Experts of a small language model.
Size: 14 layers, width 96, vocabulary 4487, 8.85M parameters.
Experts: 32 SwiGLU neurons an expert, a sigmoid router, a shared expert of 64 neurons.
Training: 332M tokens, 4564 steps.
Below are experts of layer 7 (counted from 0) of a mixture-of-experts language model. Rows are named router (the router's row for the expert), gate (a neuron's input weights, with its number), up (a neuron's input weights, with its number) and show model dimensions 0-95. Each number is 128 + 32 x the weight over its row's rms, rounded and kept within 0 to 255. Numbers have three digits each.
After each expert's rows: "comes after" lists some tokens at least twice as common just before its tokens as in all text. This comes from a sample of Wikipedia text that the model never trained on. Tokens count by the router's weight.

# expert 43
router:162206113098125104119117106160098100176134130209146085133167148094136145113119108150164094114196092074108133162151114138140091141129135119141069118134128112108130108100128147111089153084189162178070172123206092110161139107086116174149140119095155088106152134098102112212112092103146107097
gate0:102133102078104118136087105111155069069112084129141052122131050104132120117066154151142110135163120138144154145110111103108119125139158113157189085100121130148099124152085181156117169102129173119144169134097100141064105108104136136118138153097142049132098148085104130151021143117106080090
up0:082120150179176163116157155143108212112115169101160080106158141140062125161140138092060178095112203168119126129140147121098142095118142175077136119109126147120111150151131148135118128224088122162144121142102120152082115114104093109143114105127109128120194144080101158115163056107108124183
gate1:188113109132145141136131119151068139161150098114127155138206044111159127166148168162157082128164156086130164052137114128157131168155208133155154131155110136137186090144086128083101158107124078172152142191155154155095159117086146130133171175152170119123112109160104112091112105109107128085
up1:142126102095196105115161146088116097136154173113138115087076070116117122145169129122091144119084158149109138056151088129106148096091120092152151113103175168138137127184160124172110131155108159052140098182075215124198112143143118081127132130179100080136156139172135141156153098096144157106
gate2:160179150136122109143147103120126047135132120110158086071163091142157150106048117198174095086153054136145127103162093130149100139108130117195079131141089133112166115127148166101099194089122170162139171141154127114147121154166151062129120152159170129118097127169096108154083139134179156106
up2:150114113116120165112111164078074149143095175141125211173087139135104126195173087165135118131058115173117173077132118120115153095115122120149153139161143101146092102155137112140174176167129069135184093155098116167137117116139122177105130058097137086105151122084150120107180137123079181177
gate3:122128147103145120124052105164170158064153127148104091096118133187087169203153115065109095150154158151118107187096085121083107122167108109051109164129109146175104154110098122115162092121135150104122180138138107103131099131075115173128158186151055131132176144119148097150129114099101089160
up3:127184149106144148159085133118198170087150122164070135138136150180118147227175138130125104178170180110132164141114142125086103146179167108110111216141130136168127091149114133134165068132144136114061167119180112110110092149102127156152154158106083178136151155166137144128165111113147108105
gate4:128125098087135117031076156129148105130156131133115149158116127130082083115130129159126175064148173094106176133101104154068152143127171168100097126124153102112133116108163117094140104171109168126123055042179182188109102138115104113099101144084145173125140177141070168125132098124100099107
up4:102075129141159143078106141080133086164162150143087159121091162170100132099169162131120152112150186116095186088082101127115118139193112168104104078146107167116125094114124098159173100139108133109119071030157140163112115136094118084119118102081141187145107147153114170093152114158085066115
gate5:132089094149145147129168120117140087098112136088143084085103092081119119124101122153128156168142103162136039162124095129128138032078018128108115108129089118117183175110151112122082086112150126086138113109145138083115139137128154100119168141170121116113189096092069106146102138104120186133
up5:165137118120120140178110140089091136108114103128132163136114141142179091159112080160120097093173109124160210079151154136106069178157203137116181151173143141106163115172122139163181147155113095093110102105071155153092119113119108114139089155086199149131069155199166151128121105141138081130
gate6:068147137149116152115088134135117151128164159161084078085115093142108166197112138133125110123148120052138133103169115128090090119110107142087075080042133124094136150107102140136117114153083101110180123164132131101167099122103086131170058123111098154162166120186156096116204171115158073145
up6:096080113125175119135125119074098137178103121148171156158122122113158115095146084138109160126080131068202153080133174121096186134145153120228193135126100127084101076200131165113142126141166138099073118120167126145159093132143118149131123154094162122148150113145129131111151187163088142070
gate7:191141139134088093203139130149122141143125083134160168145063078144210121139106151146201111053137088135125152132137131152233146146158154136155112146142140126093144112162202156100125153169126110154129133211124112169105135122135130109135127137124179150078079127118123141133086127164133140104
up7:058111114101128195137105105117129108110107146066105148126059144159127138098088130129136166097106159097174098078130113141141107140076131087142157084129090132137130141110159137138166053095065184063167118082118124102053150095134139194139076153133103133121123125122138110084070154118102143173
comes after: " |", "\n", ".", ")", "==", " =="

# expert 39
router:179157111127157095103094136136117107167086090158160045101211152087114143113121139073123082149163133097064087143175164105150133142123058136094111053139177115141121157151141116133121141101145131139069139126151115137109151093086076146179105153065131137167168127085113176155140101129123103153
gate0:166157097141116127090111100171186189108105086105148086144168101148129131054087149172126115104140109131120146168134128115149208136158126087161172129145149049129085165094120130144141092112134212093082075094147091205122121161130113131145127094125136131193105147134138138123147097078105155101
up0:113101126205143129102176131153115104099140143071115116081126177138137126199132102152168151123115142138148153158126111102123156099062156122132137167135128110090105135151119052141124116081137180171171161114054166120146138146138099208126079157130131115137213167124154189178124128114145088167
gate1:137104144157168094126176151111188097156090139147150114134103156075146128069105176123137123164101094108161152124175111117171168060112100172101082116133085146103088078096149146098135184097109123127082163110173091164134145124113055124128180168103143112112110148152111215164134133163162087165
up1:139145136100100146195172144131136116138148111145154093129088159067165097149146167114110152103141092160095141102119133132078102117092065131111132138112115147137074107072130088108110165095185099132181128106127154133140132129103076099124169060161169138171031180168115150150103192144190128154
gate2:133135177134072115116123140131125132150073143185192164126066147140121150051093084135146127122143189092096137121135118140086153147159099149115130111135085171170066108137107147125105123131109114113115052102176147187171138152109100182135125147195140126159177166043121103104169126118159149120
up2:141121067167159116158057136059164189127132169087130147105130132102174100114162134195134152115107117156152084153153097153169131105162100103130212166123206105087124110087163119124130134092087124120127063131128103138125102086088045134121114086136126152119156138130130180141166096165148121128
gate3:140156097128081134128093205087084146134134144095101137192142128102123155134124116075117068092124149165097163124103121168122072136101116110138059062122125124154096137182167079095102127136168120129145145140118079117148131095145068120096111143051131163152168089105119150080169100159080186091
up3:137120105114162140135103088112111140159140146170155133176092137111163158148160095132131114165130143136119097132098108164183115152111133036148107115050175097183141123153159083104123160113097152159144066140093094179087163127121159111106145189165068225093156096102155116133174099106149119136
gate4:133153194178093104172128128098135089129117176147141142093118120130133134103161110172138141143186115194109173146106107117119111164111139155077175130109139132160112095102136138117114173138213076162141157119160084090191129186186120092140127096156068156093125078110157113122144120216123169110
up4:091138127133145096150064114154097149144156123093156076134175087151093127159143104158147159116125135089175170101131111108168101079134165113136124144098110112138195129185113159094101120108098145051090104100153134176080181099068158145133171140141176158126053100111102106156093138144109172057
gate5:085141177167135096097098124151114103128099107149122151148137097142103145112088171168116135086128130182109132130142108128112117140144135127154109139184121118123067131137126110138103115102086164185054034128132081157113114114123155153123123101095169060132138162118149201157146063024116142068
up5:106081123133106164142180141125144175154131163103139101146119190149138131120153120126077136117155185137168190105180139157108102108156064151121136136091120142134173103111077096121206149175188133156168128075176145161147137127185147162107161177096132148121121129129134166086070215131094123136
gate6:108185102164177101113173120103152091130128080150185089073128136072145057183138174125174125092089103147076139106146166165133175152120104150105138090145154137142174124109105128132084159147099080137120138116166147179119123159123113179110182129088134142125104148146135121137128148093037158056
up6:144117200126172148143110128161109080116134126118066098170125119162137120139121107108152161204129134112127085125124086089096110076138173144143117184176209169127105149109100145151174106200172153073148119139121106113128188095088146164100077137119052184145106095121089122097130108139134156117
gate7:106140112151107145144167063115129127120155148101121147146099123164077054092136074070149148089148102064117202111114121164090142132088140167139150097137095118113122148150153138123092185131135120106035094149132138165126115057149098168132170186172144150076125101170161121139120097156178129094
up7:089103104174148107154143188139102096169077093102180123090126132099128119151121095151080129156172131158146107179102183116144092119099160087195141123091130126110190140147134126132174143122132145147149091148110163142160143156075143103145100133117179128129185131126121148149245060114106097182
comes after: " the", " a", " and", " to", " b", " c"

# expert 1
router:165175083125186182079127122119111097108120172170142100121120187094108123126118136155114083085205119137095107148144051085108099151096117162113085078146134115108152116147093108118101165148125182151104089164165114131116168112087078194126125129154097113145131112066053158183112135123116096135
gate0:138124111134183128127170138099107151180123116186150079146123153121158132083149178176105141136194163154061132159137109112098128160133122173131187076128097204123152108174092164087147141200123174147110096086100175132147120167101103105130150121143143129134111156147175165138179150108141080197
up0:187153160102188182096117111147137144083169149112118125147157109153141140186123193128220111122098154126122124173164095113083089125087133161104055106199117115116116156120126124141158101123147174170138115165152161149171152109157147134120120097115170203088115105122076152120181181148132149143
gate1:139133138205150136062126141130136076193128146163143129102148081083148126148109126162156075121167149107171108097091124087148098066165107179128134146109094157137137136087154152207127147134142186077157146136112183148069116146109059145131122090120105179137149154129093149084130055154134128126
up1:112108156159125129133086140174189055146116110108211125195121106144135102098094148159153120147136132115125087096124133090126097093158145155192126171082090115119170171115098141184160172142152176162125119107136121104076078111170128141140081138122066095127131159106070199107091113146154122085
gate2:180142124165109108067153175158129153113127175083127116199066138059081233149124102144075119089088117139137114151127155140165110110087096140129117128180095153133157179103145118090140167130071156099114115135164056114070131138142099125134143130113106091127090088102100115168161127143122107124
up2:098125101120155121139090015182138129164141100147138130116161051186149095142150125140140195173144125136107149060164121123090131134201100089177142204109117178159131109135121109204173111113136117126167123106139163115144099110102131106164088136127138138153123170171158109138141106142135176127
gate3:130104101097123149123121080164175154164140139115100099138140167165148126103074148122075124137150100136072122146197103137084084170178175148132154092109142171146100122113120117155097121217187185107130148181159120061077143103161126141130117156155112140136069177086158138142126079067119149113
up3:166118091086133153113151092123098114124131107151124112140140130173100119113112120146110078145193109182094159194133094113115111134165165097132108156150144147204139130168056086174105097102187084139118120190198156095075169099162129148101117129152081105105107139091082104103115080087141112076
gate4:114107127089141136105130151110153108183161130166134107142130106111118133167169152188153119165221127136100149115135092115128074163135042134147178079177162164192149188135110106159080129131098178076104180134206146133123154143087157094144141093129106144135109128139149139123114086114086072113
up4:136104191143107096103115123085194130095139100152152141077165152131074140125129121160109119134141102158074067126142081099135142106158112145069115127092139129088141111154107169098109104161140189082117111160193141127116137137158115103100104152138159156076095096113105067125112048157179108035
gate5:187104105190169159115176081126106098147055132152109156153143082124154142144190119122078115089129129071122201135092146108151140188110191130168182070107123105103111107133168113115102151132112202146087136147148086082152159150112143102174115111146116152157151151157141183096158157143146133136
up5:152187186139165174135133039148122147116091163133145154176134127109122128158117115168096117120101121080130164135124134134074096146106172166139097068107110110163104110134098104151159097139076123111154110116143070092068128151164126230134136170182119095155118165100131139092191132147110183139
gate6:094177088117172082102109097095117126196153165121133162207179066123088155168134122123140180158134161156128134161179135065142069120155118156147074092150146104145157092183105109138146080134161115089103103142120160091178125100077126101189116129141132136071113134132097171156120158138100111159
up6:134100055172137111133194124142127088133137138166054143134093121109083160132144185208104153104149187134097139130112124173078134195204161182108118084145073136107136067136114153099200087143152143079114137144121096134156094134125154131126099134143118121162110148130135127105103188144161117132
gate7:126159058109159102092161144112076067134141190105132123154128167132115086073095143166126054141135121124142150109099087146110138162184119181168130141172114144200169112185183107116096142161152166171133157171144130177148147142120075155116154093144127168140081135121181157147107139171152164108
up7:183070152118120094130103143172205074180107080133103137178115108143054058140114122174067128141086102147108077096083091113100194122114111100139067151116157133100148156144137133127070159158135121122157116117108141084154145109120102114086146148135117118073149161082101135168125082109163134152
comes after: "\n", "-", "==", "|", "===", " Born"

# expert 44
router:132162074111124133139106119118118120085133159212190099129108121129104125149120100113165080168153178123147145146162139035150170153116123197123137100114177116069175142102172120113124170122175176147150098141212132121153135063135094104140125137116125115151131149074113201156145083101138116128
gate0:087129100153161155116132130095105249152172186125132101097125095082139140145166124188145094122173168182126131148134104120094112156146117125184120124098108118139117068091194125098191127137125151126127097135143120174157064092115112109126115146083163155144084130087158145148059082133118105097
up0:150143111127125117108162112144100053099143120150147166132146140132137116166137082072068059143080169097147130147115100178142096092134117162041105145142131150079094162176100148124123150078133082137099040155071128133124124120126138173150172160125096116072128104104185147116110159118173143078
gate1:109104081102153170111152107111166115122146084087138096143148104120122137161136093152180050091120105111133123199123148071174147077129091185155104144114125138093085189098119177142115152133166188122141162155115181173122182152105082188090081095141107084148130065135137141131175102113121120116
up1:139133124198140146126112095153147170192119149122128109159159120162087182102090208144113165094134201156075135140118106134097106112123114149136159104180138157153119201117088086108049148129117177093145151107070118165113106081115137094110101083128137222106144123143125152162117141164133125136
gate2:124115094108103186140151099110119108123157116147137081171133145155110157123113121179103181110131170131139196196188156152130155173174060100086080116146113112150101137169106117119144101145115070119138104102152168179151073107114099186187084192102082153151116163148135165149127152130183107108
up2:119133063111113111128105126115130090097140122063226133115139156108119082122124062093117172121116128134101141174178067124145109119093126163142139040104108101118106118149092146050115096161099130151133136142093096104139094055077099120138128136090149156190075126141138122197101151145111138120
gate3:121105121128102127131125081072133118117140112072112101123125085123167138139085073140144057119159126157089168128133187152136188125135115174111156143149066075153218149126130122064107155154118107167119129071165133096121126113158093165097145122130149124200164196083088162128129153069136101143
up3:164165145138051106146087118062091127144166092146160114156139141091101153148101167122114173110122132176113116160113144100096113146128178152112115109107061145144131127113166128168244161083097130092110120117112100158176179121113123069132087136120097172146143149099151163128197134153073117091
gate4:116131103076070170145105186137122127138145109125105129124093108100151069188095168166094076112095190094115143162100109185119125204163112112140163083198169146114139105126175134089136098128053122152166101108127089117159135161057107130157109146103141123126110112114121150191130139099164132082
up4:145141110142120115152157176129129154089099117116146154145099087087137142146101173096124109138111178158137147190104035096129117160094144119093112109116157159129110182172063110121124139184158114117168094141170085172094064120112122098118097166094061070167156173095114118143122060078133127092
gate5:106118121128171128147116131127156019089089129113123150153163144127101135169138134106102128121110156152127153115108075152146108139194123120111063107088064065143189110121155144103120116192170111189094142149161151054196116114136092122091141160091161126129156124105125135068133089129173089149
up5:138150091157114139150126106111080113088077149147156051176107093083159194174111114183129146117085101152126133102131147149124154141181198125107117126140132107129155178202139205056165120159158158127104090145109125114121106150127113089139181087118153137120125124078118128161150184111196135111
gate6:131096141087079121146067144183125165134092107133145151090153124096081102165147106187142098123154150139125082151195148091119094078153141155120122094145125097160111183055113117117161143080056114121115155131167148152055163126144108126122112175144154148153171164064118127144127151172055108099
up6:136108096099125157116193097126117199140143122117128136192113122147161137114133184144156141094098127141125160144117184134088103173131091080119085118070139128147100215112168147129169065178111137112170202116162088138152118151135128128160134131131140105134043133108110126208176095107145120167
gate7:178151156101146100167113120107141106112174141127136083150146182159139113097117147180073141112128125157138157111150141042106124161113137136133138121167112142164134187144129180139115155108127140125153125187135093233099125073096150177142119140153072126169134142063088146119107141116213120061
up7:141145132121184067111177123159154061127077141105130123158099102149157095111048129087101119172174132136112114125069090099120126081135164121094164113126168126098155106096160140105165175159109143207101084167140123135126149146126133070110128080088142122145156189150090123119089189149142062121
comes after: "0", "1", "2", "–", "-", "8"

# expert 27
router:188160095134148174123163116081070127114093181150175082115180183094127171108113136106094116088174079083131103128093118052138109131088052136117099092153136094148091156107167108128154117121179138135094136143133129091134100111097106193201136120115139133106149110122112184193124141125123106162
gate0:128114115077200105146102119105102098152105140136109118120115109146068138121168077106169147068165107106118185081128150123148178074100099163122119137092170161120134134146176151113096120121190147135157177145133045068089115077132127122193146122101117147133156191133140109175142103061106141085
up0:070100142151140133088114079102202149125088110125121120122170149132148156086141154120155091183184119105096101125115143123197084125131112148098140086122115150204104132221158131122144104128181084171087182095101101134140171127129079182109154128159183126141088160141157179139110096143123160150
gate1:115180093142134118153132081185105147124191142167168093078107136152121158076115135107140092201085255108121105159104127110110134130126149176112109162070182187104131166172133165111128135123079120157110115131128165133119124111120148156188110131150063113113172163141121152159115153120123130101
up1:121151125177154069109155160136142083072166143111116181168140143070097078126090086086141119162085114099151138143118107120134170199128166120091089153087179110141137128117113137062123126145137182100061115114104137138148078112138114098138111152080106087185095066166154125071175155148145100115
gate2:114126165173112161088153127102124137184108111094189169124115084150138180119097142132127122119120095132141145186234106165108068121120141098073163072116158107115188189151109090179102128171157154163141119086138114083172123108082147148075154150098094149152143096136140088138139146121162155089
up2:150094121141183136105156108144130123076069127145126159130133131185124179080154115105053128118129087098166179120135144155109102195128095084132192104154115127070118095199076162119158133153084173131183096119117172083158106169090146128116117122130118097133203137136121144149130083103178097100
gate3:154165101075155134119135137104157076119167161166106182089091108128119132127169103161087107148176137132107131133127077125078156143125164111128095082201114173158071079136067149136094173123100155086177105154158162095112131145138138174131098100132108173130180113133120180193157184108078101154
up3:180098094060067143168129127156134154144185130129072141134167147106092097083139183114159207107110153159141106130151198190163125163073146134168076112093128193141120147113136140138163108115135125107090141070093139119118130127106120169168153071144141110130070165156089095131137101156131137160
gate4:125155185077156184125126079122120116135190123147101166162062157092128062102098123126164093104183129180125111138090082147113140147116152149130065140136106125192146127143133052115162108158078133161101109142150156041108118139100091124109092125155096117140152145132152185188156109115083113145
up4:131089132103201172135124140086144155128151107128119117130129143157118125183114122157136099154122154156108125050120147151086110145087104139141073074082083154166200068138170073106123105159138148113151094156092111136206078162079130093099118127126129105112115074100098182086145108162172079149
gate5:183118093175096105124117083129067127175120135124135088125104116123118165121120113166191120089131076049175153109120148139136154190071164145135134163150175147088151127083188140128169111168117113094065118107162154103147090120151106118151171135138149179136147144071165197154138162117179126158
up5:169108140212130079113121118089100121178138112135141093074215130163139194107166123126098093136128109118109129077128153174122136109131118067085156138151162114108109101100164123114142106093103157141095163095158141189145024144101160151164133098159104114126104127145146147179080161084157154133
gate6:111105215118136144100122101130137100131168126110135128080092175107144078057118118153192088127140141160138152159141124167076108102159050153171152104110149136186131097110139146166129141142115060154118116050170147072138116067076162136100143116119095148126145159158145153171102090145149135171
up6:064172099165164212109166065138163162139123205112136115149150115165103112135115125172086120075178135087095170096116121140105101158145164131096049099082116203118161109178137137146104141151127128138125130124129134111120093154123142093108152144113175141120148124198138118179159139174094146175
gate7:153113064033116179161128121122162155133155202176134174133138167120148115127164119122097144101158144156120145112128126145154162114148103148143110108125095141168143165135108148115065074149183103166160128105120112156095135102102113212143113147174143138113118178075149144178197071176115159161
up7:147093154153161091117114083124152175119121178103065133084153080170117145220142094134127133082171171187064164082148091058123115134133126114150188107140112128095178132101110136121105133093104136119121095169169141152169133123158112118144098135089162160089183118147119119115116143207142153164
comes after: "\n", " and", " –", "\"", " —", "),"

# expert 51
router:141146128111121126095064085107126139095097140184146131147169142109054167133112124136176117134184147115157100154133152075094157145130108119120083107166204103092090120076169165135109166137098154194090114124195079124105112071132123159146160152088104115117125140057083166171117106078149134101
gate0:117145123140108097110128129096116120119158154159118085124213136158067120132199073088147087172106150105129166200111140130095130087137121126089099167138195156179140123200128130132105093163117152106110093174195135183145073101142120098150090112076103165127125124162128183118111137093150090106
up0:139147123107141093097128193094095106135104162165136086126141104150130131043149131114135102104087142126083142201177181135065141113106144124161142168097141129111127237147115085107053191176130151158104083131146117087088159131105155162102112123148088108145147147080150104164121145116123156106
gate1:172118132126114120152082095103096109202196058188112119151143156075145168076139145139157157121111135111089105143160147137170116133129131128169095119178086060116149069198135131160123094090117096163167154113181123168157091145129138123126128117103065115132085173143118182127155148111151142069
up1:116105141131145124182146145103104121170189172157138119149100151119090138101098128151142239194146116136150166093134140120119158090109092105157148161160071057088112132088132145180148130168126132140122116113115147143150105162085130061137113186143108161091143102123090069110162146146200073136
gate2:103148088178114132178133175134103110090075150132171096105106084138146109138186146148100166151134065137115080126070197152156076099123113117141125138084052113171135100118121146135092158144137143072178160123147123167157126123133142117132123161143206142109177149050190148115103125113160099158
up2:134087143104142160099189152137146117038141080066162165094122135093151145124084133083133119107134121138150143074151087077115112150124146127133071071138143155107103125153094088089112097173162074122160176144139118117195132123134089127162173191095126142137124154109081112156128183185175121176
gate3:159116110110148181142069092183130168136097137125084164145115121099115083093124174122152124081170100068091177123151171156132095094151128159143137159151159120107068112111135176123119096143107105173056115092158088140096077111114125125127156174037151159137126129169102184130180109125168166100
up3:101133159137142211134152108052174088130155137140133104135144132101179131145099115163131122102127118138132059199203130091095130131121106104149066125158161081152109098094116098124124172222139118104097118126126102101120127129130113149103187172127060161102140111128131050129132071126102164139
gate4:130154125127124131153113069141191162119171128251120093145166085146151118144179093158098102119122170108140156111150103133105036172162142142144126125119179171085140134169143143164122165153098035120151150127136106142095161138111130122135145142162056088131125126122103099150108087164162140136
up4:128091149075132141131144074084131118100180120116075078142093135062057116140158154135157066158145165191058156125111119126153136128084106107161079076131139130131140094149126158123064096092126153143105156167103167085137054198163110147119131080138155080117120140119098123101145127115098096147
gate5:098128149157141114068099162141086111143095120100142098073109169102146122105124111133148089103185069146113190059076124137169099120135126122185120114143125158100119189124116059112166163067165091137082085187166148113129158093118107097107129162101156107179119137136095177109133145069169097106
up5:164107132165165117135057069054117137058138171126103132109117160120110141145165077115071070090167132171157196125106140177152163160126145102161112174172120116113146116114144076165129140136125121151005143156134101178127154099144140142150124118139104125160150141125117138092107155090161130153
gate6:154143127179163084126097079105088146137167033135108139158113136093131109076110122094176177157178102129139068134138108127160199096089066131098052097155117128134054086143154121104120136123139130125109167153155151134145128124174125135121150136117151100115098119114072210110122185124167118118
up6:139137102121091116124141164096113112118169106062144153120124114097138119110105205125138115066154088051117131075154132139099161203123117152117093095116128144059151179134126073113129128161130138177107163107157048051089104130131159150141155056155119158135126117120116114178107111116092179101
gate7:110136131127153122153174179139130104144124102133135189126093106147121124174126128097108128081176134113117081052094151087181123045062082094130110129107106079083091128084114173140060147154179081125126080137155157108116147167135154147171137094133133124106180112088155105169158192120112102157
up7:053187131108223154164040115148152092115117083150138141095156128102164105097136142136128127120143100049155117149101140142113123142123120125144113168171157169181115102140131041142114148136122161084078114080164126136109100112178110157068133106133140124109102091115102177144091169106147162115
comes after: ".", ",", "s", "9", "ers", "es"

# expert 58
router:151153117152103147089134114116092115120084137214156139114173124110106115136131119095125116128145123128182133162143089067157135096095094200104095100172199109108149126170126135092125173118177173125131115141186111120149142064091111101142122175080068156081160117087074152179155091104097163163
gate0:183114145102114178133129100134125191114112121143132166063114099129124101099174135138135126130127123071127160132132159081111157194082131078104107085069175152151046144171155168120065162133124121127126158105158155100118116123128127144201154173119132113130182129182115134148174067172106108188
up0:145088083159164091076111150095146078099115114132148098154094133156188151128111125104167109098124148184131145145088059131150119064172155144190120098184093090162166132110114136120128170096102149133091144120134083131106100160194120099119135080091156158117116106153085116049109152143124174057
gate1:123104158110098133111112123081161192169097099133091122144115166170136073121156087131163105113148134144124117116117126095177091125082132135113135135081152155124097082099076171076126160113125136151117112113080118141164127204096130125164112000072142135124117089155079150140118175131133081142
up1:136119108189156109139112160151153087142099077100099162066141130154128166145109147179130149112164153157111149129144153179110086142199082135134116145123098158208174165101198149132141080128089176122142105136132109115156092115081146136125215159142158169174150163160077121184124095095146122133
gate2:151095118153129098141156149162122121122121052172072096116126106130126086179178117117146160042115169090135115200072070121096177142141129164121136125098126104068148095120142135175179163131167175157174133138142156168199115100109108109185185124117103123123165131158113120088125121142175139119
up2:124102078168123123128119182113128083157126155123129080152122101078094095215118163138078118055140137159122147131121143125104120119078101159170087145051161117101175112160199102163138114119176180129161127055126130138178102133102128124168149120100104155106130169164158127168150104151150141195
gate3:154110141115168104146122041105098164137147080155130137088142173146179093163125072128129127090134180127117144152095175150119084150153105135162157148105140166098152105082113064173187113122140154133122077150128137084169129082051121174110122137120156083152120189116141171154074076106157114091
up3:204150065093121133116159138155160150090201148117165140064135091109173130033099187108150123134127176146100133108088170170098158129188127157138131136110170141104171105097163111150184147159138148131131091144107150075125111088146089118118093151163129122177136208112122138105099124127108135098
gate4:170137055121131095142115127111145132090090084142105109155144128106077139084141123189120088152121142102164168123112128073128094132137086074114107102122194152124168201154145144150095152132137134095109136139107045175158126060062141132133103151099113127127098058142133137095154108115120193055
up4:112135109090135137108133121150146105156085115134148129147143106100115166108127180153146125194127149126098133140176147076088174137174141107133129150142108100167152120078145130108137130178159197113088131169095134097111227067195194103128108114141155104144122117114068045068078108114104113150
gate5:191136130110133084104145102145147147122137118148171149065099123134140094149111082064140150119134075103106152130101115137087154095123145197081081141154125094090096124170120121101115081168060154127074125127200064150178130195117173131142112167110120161130131085132130216141130150096139165112
up5:127098156153108134082142096110163147116158141121173176176096156129044117138131098129190127124126174151119155163143170079144130115130129129055133158111125167151170101122105097162250090142115148120128101159107085212170103143077102123096146072105132104147118120136142148109132099080112115149
gate6:135133145197110197140168092175154214157116177159117088076141132116111185192164145157066168125117096155116123123175112078173081133075161091126110087099127111089133138098164171074158160111118086151138154157100170126149120125121119166108116134186121137107125108099166170141092117152126124132
up6:078160117098147068087144158102113081144140171120091084122100135147164172072131111168147112125179158115151182101167132175086123150184144053070184175163070151163103125156193115107118095132123115140146138158159048111148098163146076123151142124092140117140147133110118134130154151124102165157
gate7:143120169103135131110119151130102140109107095118167199084142123179150151117156065108144117152129088168129135075170177083108097101089114187108105133161142133077174068143116185087131110122142077074111083103121132126105097136105130126112217134138106175148075072148109131214124125158118135142
up7:164114124179101102158097094164128124144146148194075132135120121084135124152136176086125163142172193088166152140115105128104047156140134089183073154126152139136163182117154173115148106143159218121109116135153120182093097111108133138163140130103117106139155175123069129157080090095126131200
comes after: " ", "1", "2", "–", " (", "."

# expert 4
router:147158118157108146081106125108077121145092141221116119116170145080100102118137109126119131120174133111205153129151111097112134135102106189103103110180143106091129106160104135103129140117178212173125145093192114145138119098108073110110108147063061127107175101088058148169138137120086112132
gate0:101123149150166134134129045134145154088098147162144129161108146130173108138145147089134136054127148138168059157178106105158166157081104167106120078123142138109079125151128087154078148106159110106156194172186146057115131147150077114160104152085122134152109096142086059115167111165113128173
up0:163152110169108136158208135121124204081130161096098120112081174153106100102119118138070118078123180186118162101083094104131122059087204187137131123092130169098106105123135149078164135156145121152124141107093113203149128108126103139149138101080121146128150165103153144147073117159156129169
gate1:117146126121202119148140109106085122187161087143080156184102120109160100110165139168075154122154189109128133105035175111084138178175169136055142111192120097164122081102120118127127112114105137127105147133117158136098076111168118113126105123060136116145066180142093133124122160090108129100
up1:117154137119161145158147103075113094193126140149135149103130060069090152120135166185141162142105129134122115160135138125148153113164105164116150142193119083174122098102092078139127138145130151144114140086085161114161186081109146151148061113199127141061166205092134167110123162083069116126
gate2:073106103135113121092103117148089159145119096139062103141161094076138129165099134089134133118138111179105096165118103089200108133143114080122168165146071150071137193175087145150164142152168125127189115195135208105094072109103122143133115149160116121146118136164109161107169162193140130130
up2:122105108175157162137151142120198085172059170073108154131122076184154113151097175217097082145125179134116154090119128145158123134126119209160117095108140103152136156085094162124131181145144149114129109104115144191131181124103155143110076116136139192128121125123127098168102112173105106168
gate3:120137125066117121091130197086109195064168137068127133087099160149159105175101085106156137139105126151127161154139092111122152131095149176071097066156121142133050134149081089083161172138100135136080100111170092173148164161122113166154081130152128099128164142074099160097125127159130126104
up3:126129128108132119071081141070109161112115109102072131105139093167075121097197078130081124160103067120101162199118150131128104129126094175094112085146106122186089054171141114173135151131120123115075150090117154145123120178146101170117111110106138138146183138117100195080065135159139126101
gate4:132124142165137126137127122206123156181146118137075153175124117058154080135125108106126111163106115074130114142166100142090155243171222161085187074068106117112125070107095132099117162091130131172113140125113072128131143130134092166126127113135135146132144142116133128124150130090150128069
up4:111094124134114096033133171129142139153086150115157164130104114139123167068131150081138114142158089135115153133111151093130078086071161084104120211122141174168061219127088149103138132117100149083152117101076126117101081121137127110118111131093119103152086073078076158115098136119115101123
gate5:133136084142107123094196146109101093107094102125062168093067163139161129089147095137079141175156169160112118087179142078106137166147164131106112147142137155154129132143131155098174094077138150148124096131145079140121083136151169099116140162041103120135209221149147153145143113122143097137
up5:169116056144110125107129121141123081172147075146129148079148186112157184113165124119175130117080125147148078105094120047089157076136056129101128107136136127127127103154134101054174126103117133137105127142053089154145161144157159109151181131115104110113173121119145086100123152051119097084
gate6:064103135195161150172117115175170120155127213095123122137098164181120114141138154190135134152108112154141108193190132065162106123147118127167144143189156062107105121166120106133153132114049093097169127112118098151132106146062157175117150126123161122146115129134114090159088071139151122116
up6:089132094092154137112164125139122100203122056081121118138133140101128157116104132065117078155147161080117116081140133110147205126223165118075138155078122143122178122131195179120142084132179128158145093120086085106175101135124116099183187127130153127108092110140106143113128142156131159154
gate7:160114121100153113151122046160122184094032080172125101099195134151159087070201114141150130132123147101172151142115171146083136113083111118101103078078110123104139156112113140217107119115201130174082135158148099144143125154076146137129113140135147168128135110118133113125159120161135142156
up7:106107089053163123099144130151126157118166196142099123118158112128117111157127100163148162090156103071114118141145117141132112113100113147175172089155094055111082128146092132085152135163176167129078159136157134062187169102220155135102141122173142151121124159100065168111096131167174130126
comes after: " ", "1", "2", " (", "–", "|"